config = dict(
    d_expert=64,
    router_score='softmax',
    normalize_top_k=False,
    groups_per_token=2,
    init_std_router=0.00813,
    lr_router=0.000291,
    norm='rmsnorm',
    beta2=0.95,
    seq_len=1024,
)
Below are experts of layer 2 (counted from 0) of a mixture-of-experts language model. Rows are named gate (a neuron's input weights, with its number), up (a neuron's input weights, with its number) and show model dimensions 0-255. Each number is 128 + 32 x the weight over its row's rms, rounded and kept within 0 to 255.
Before each expert's rows: a language model's description of what the expert responds to; "gets" lists some tokens that make up at least twice as much of what it gets as of all text. This comes from a sample of Wikipedia text that the model never trained on. Tokens count by the router's weight.

# expert 36
What it handles: Leading digits after breaks
gets: "1", "2", " ", "0", "3", "4"
gate0 [124 147 169 162  98 101  97 221 157 150 181 152 118 103 118  96  74 150  95 151 135 128 102 144 169 150 112 170 137 127 115 138 131  83 113 149 133 180 140 162 182 151 101 222 151  92 139 195 120 134 104 136 129 137 111 158 152 175  97 186 156 113 203 128 149  90 143 179  72 161 126  80 148 139 176 117 152 130  92 131 108  98 149 127 111 152 133 139 144 133 191 138 119 184 141 129  64 114 122  75 120  65 104 145 112  93 160 134 146 128  65 104 112  93 126  89 114 153 155  90  86  85 140 145 130 110 100 104 144 167 153  53 154 125 149 194  69 113  87 107 110  99 143 109  28  93 108 125 115 119 162 124 126  76 137 144  80 128  93 122 114 137 135 146 130 127 156 111 119 171 120 129 166 139  69 103 180 111 119 142  74 142 119 105  59 224 153 128 112 114 188 122  98 135 115  88 104  77  93 115  96  83 105 121 146 124 144  97 113  88  88 149 147 124 155 157 110 107 157 144 126 111 152 161 110 160 133 111  80 141 118 181  44 125 136 177 119 141 151 101 138 148  72 188 118 140 156 118 153 129 190 160 152 121 127 154]
up0 [124 103  71 104 142 136 156  94 122 130  78 119 130 170  95 131 149  99 166  92 116 135 151 100 113 107 139 124 159 126 129 145 124 127 194 124 132  74 123 126 128 173 115  55 107 181 110  57 114 142 174 142 105 127 141  99 162  92 166 104 147  98  45 148 129 145 111 116 144  84 118 212 100 119  73 189 135 132 118  95 136 169 169 106  87  69 104 162 154 102 107 127 121  78 112  90 144 186 132 171 109 169 123 111 141 119 101 148 132  91 148 143 146 160 123 108 157 109 123 158 152 165 128 110 111 123 141 142 123 116 101 176 101  94 116  62 202 114 153 115 131 124  94 139 172 109 121 189 117 170 130 162 147 147 144 123 177 104 203 147 136 134 105 116 135 103  73 133 139 124 104 139  89 101 136 146  94 172 154 122 211  94 182 158 159  30 108 112 180  92 127  97 164 126 139 164 143 205 181 108 178 201 121 140  69 121 176 172 146 152 140  97 107 131  82  93 161 148  90  97 173 135  84  98 118 102 162 166 124 114 111  68 190 115 147 125 124 128  82 154  80 133 148  76 124 143 103 154 140  80  78 113 126 115 118  88]

# expert 6
What it handles: Digits inside long numbers
gets: "1", "0", "6", "5", "2", "8"
gate0 [126 155 191 146 142 113 176 134 151  95 138 108 138 116 162 145 108 142  95 122 123 138 133 179 113 156 103 125 116 172 122 138 185 166 120 139 103 154 164 109 128 152 123 108 136 206 243 139 135 102 125 100 156 177 133 160 108 185 117 108 128 142 115 157 120 156 138 109 102 161 129  40  91 119  99 135 170 138 145 155 114 126 141 117 100 123  75  95 172 121 136  94 114 168 142 137 150 182 142 164  98  89  95 104 117 214 168 116  78 143 143 140 119 153 166 153  73  50 125 133 148 109 103  98 101 144 106 125 119 113 147 174 126 180 138  91  91  97 174  91 117 210 108 147 135 131 177 144 161 141 153 168 149 140 129 131  76 124 159 170 103 113 154  81 124 114 116  91 125  89  86 103 150 106 138 159 119 100 185 117 100 140 159  81 136 192 122 133 117 147 105 142  52 151 139 144 205 106 140  90 130  86 125  98 197 101 129 107  98 161  93  94 106 174  75 145 163 106 161 131  64 142 225 135 141 130 180 165 157 166 146 114 179 123 110 141 135 141 149 158 126 115 123 172 111  75 102 193  74 115 106 195 112 165 115 123]
up0 [164 154 111 118 120  81 137  60 116 104 114 183 100  82 149  67 167 135  95 167 144 134 193  82 173 123 115 131 106 159  86 127 113  81 109 160 118 143  87 110 120 191 155 126  24 135 151 174  66 115 166 128 162 138 151  96 137 105 114 164 120 175 149 120 156  82  92 137 152 134 144 112  94  87 168 108 127 105 127 209 101  85 105 108 118 122 126 148 151 174 127 127 100 154 101 134 169 185 103 124 196  98 107  99 148 152 179 139 115  83 113 149 130 149 114  98 152 106 150  83 148 142 165  87 198 107 138 106 151 144  76 149 142 122  79 155 102  73 156 129 121 109 149 126 132 143 163 112 107 153 169 159 126 183  84 121  94 103 129 130 138 111 106 141 123 106 100  79 168 123 155  92 141  84 143 124 155 102 179  89 126 143 140  79 135 118  97  67 156  60 108 126 167 174 119 172 124 143 202  85  87 124  81 191 154 150 105 139 119 183 158 118 109 165 106 150 163 144 142 169  52 160 178 125  94 104 165  90 143 128 102 165 169 158  91 148 125 124 203 155 134 117 110 134 108 123 128 205 175  86 110 123 105 137 114 171]

# expert 38
What it handles: Leading number digits
gets: "1", "2", "3", ",", "4", "5"
gate0 [121 202 153 116 172 117  77 146 132 128 135 139 138  99 146 179  97 122 129 174 168 190  74 106 137 191 143 127 126  65 133 152 131  92 117 130 143 169 153 167  55 106  98 156  86 124 105  97 152 101 159 155 111  81 108 191 130 115 158 138 114  91  76 151 152 173 160 156 103 143 156 140  89  66 153 167 170 143 160 106 118  84 162  83  91  79 136 102 104 123 114 147 156 108 100 133 115 199  96 174 113  81 115 102 141 153 193 128 188 174 145 176 133 111 216 122 171 130 131 130  66 130 106 137 158 161 148  99 185 134  78 156 160 111  79 162 119 157 170 127 110 192  36 120  45 169 131 144 121 104 148 156 146 140 123 173 130 133 105 102  93 148 162 118 130 157 184 127  78  93 119 125 133 127  65 128 169 144 180  63  88 135 156 151  76 170 119  94 153 124 133  86 125 144 121 112 135 102 147 173 141  93 146 116 137 162 133 162  78  79 119 120 108  82 107  83 126  45 108 162 142 152 196 126 140  97 104 120 177 116 150 157 138 134 115 130 127 131 152 132 135 115 118  81 153 171 136 131 130 135 143 121 160 150 128 123]
up0 [109 189 147 117 135 121 101  77 112 126 146 138  83 119  83  84 124 108 122 107 109 211 108 130 111 139  91  78 104  73 105 116 144 141 127 162 129 145 126  96 147 134  34 168 103 169  85 177 122 127  98 154 132  95 115 157 108 116  94 128  91 149 139 153 182 133 119 110 162 204 109 198 140 158 157 150 133 127 204 106  85 136  92 122  95 130 128  92  21 132  59 133 130 147 144 127 173 128 116 152  95 103 179 125 101 125 120 137 183 152  69 102 203 101 131 141 144  99 144 107  89 152 164  76 134 110 132  78 146  95 109  92 109  87 110  78 115 154 109 123 138 176 156 114 113 176 140 144 131 143 144 171 137 157 125 155 123  87  56  40 116 114 155 166 114 160 193 113  76  96 133 142 140 148  50 140 123 131 165 176 102 144 131 151 148  83 114 163 169 120 123 157 128 158 150 127  65 143 145 147 145 137 111 154 155 163 124 157 105  95 106  79  76  99 112 109  87  64 146 111 140 130 169 150 115 173  97 168 200 122  68 117 169  78 106  95 109 119 120 130 144 124 120 125 150 124 172 150 167 116  78 111 108 104 130 155]

# expert 58
What it handles: Coordinates and table cells
gets: " |", ",", " ", ":", ";", ")"
gate0 [125 101 120 102 156 146  79 118  80 129  99 147 175 157 146 119 164  38 105 180 132 162  45 125 146 168 130  81 149 126 168 170  85 153 137 231 132 194 109 135  94 182  58 130 139 127 155 128 154 171 109 124 135 133 134 138 121 147 146 151 105 159 103 191  98 107 123 142  99 148 121 148 158 113 148 104 152  95 114 124 165  65 117 143 157 113 158 133 153 156 172 151 114  49  96 160  98 139 120 170  75  82  77 112 117 109 138  82 110  97 171 149  94 144 151 164 130 103 187 106 133 152  91 185 134  88 125 170 162 137 141 153 139 152 139 148 144  98 155 126 147 109 129 115 106 125  87  96 146  95 117 184 116 132 104 111  69 136 105 173  13 123  97  78 167  95  92 146  70 131  99 170 106 125 109 133  82 116 172 143 100 118 145 160 113  98 136 107 111  84 111 160 136  99 120  87  79 131 122 109 181 123 105  87 128  69 165 122 101 166 141  64 128 148 136 172 142 138 138  88 142 137 171 166 138 121 149 146 146 170 179 172 162 173 152 136 137  95 149 129 141 155 149 202  54 150 158 152 135 104 158  87 151 123 110  99]
up0 [119 101 193 130 123 110 156 140 107 178 135 118 133  94 121  85 129 189 137 137  99 160 137  97  63 139 143 121  94 117 165 160 101 140 116 132 143 161 148 160 159 133 127  99 131 106 166  73  98  75 170 104 108 160 150 124  90 164  82 133 128 197 104  84  93 145  53 120 134  94 161 100 135 139 102  91 145 151 151 173 177  81 118 126 106 137 162 121 158 106 119 108 148 167 150 132 159  85 124 145 125  81 117   0 112 131 136 139 113 195 114 116 121 180  79 164 156 150 145 114 117 102 119 122 131  87 142 133 156  89 108 140 139 110 206  36 137 158 105 133 149  63  71  97 145 146 179 132 131 204  83 169 155 125 126 104 150 140 110 123 143  99 111 132 141 134 130  75 217  90  67 132 196  84 130  84 143 132 177 140 145 133 105 126 125 121  67 115 113 123 107  68 189 137 119 182 168 135 145 127 112 107 125 146  93 140  95  58 131 135 135 108 136 156 100 130 106  91 156 110  87 133 118 183 146  92 143 103 113 103 160  41 145 147 174 118 148 131 164 111  88 134 122  94 137 152 143 108 147 174 116 107  82 125 182 123]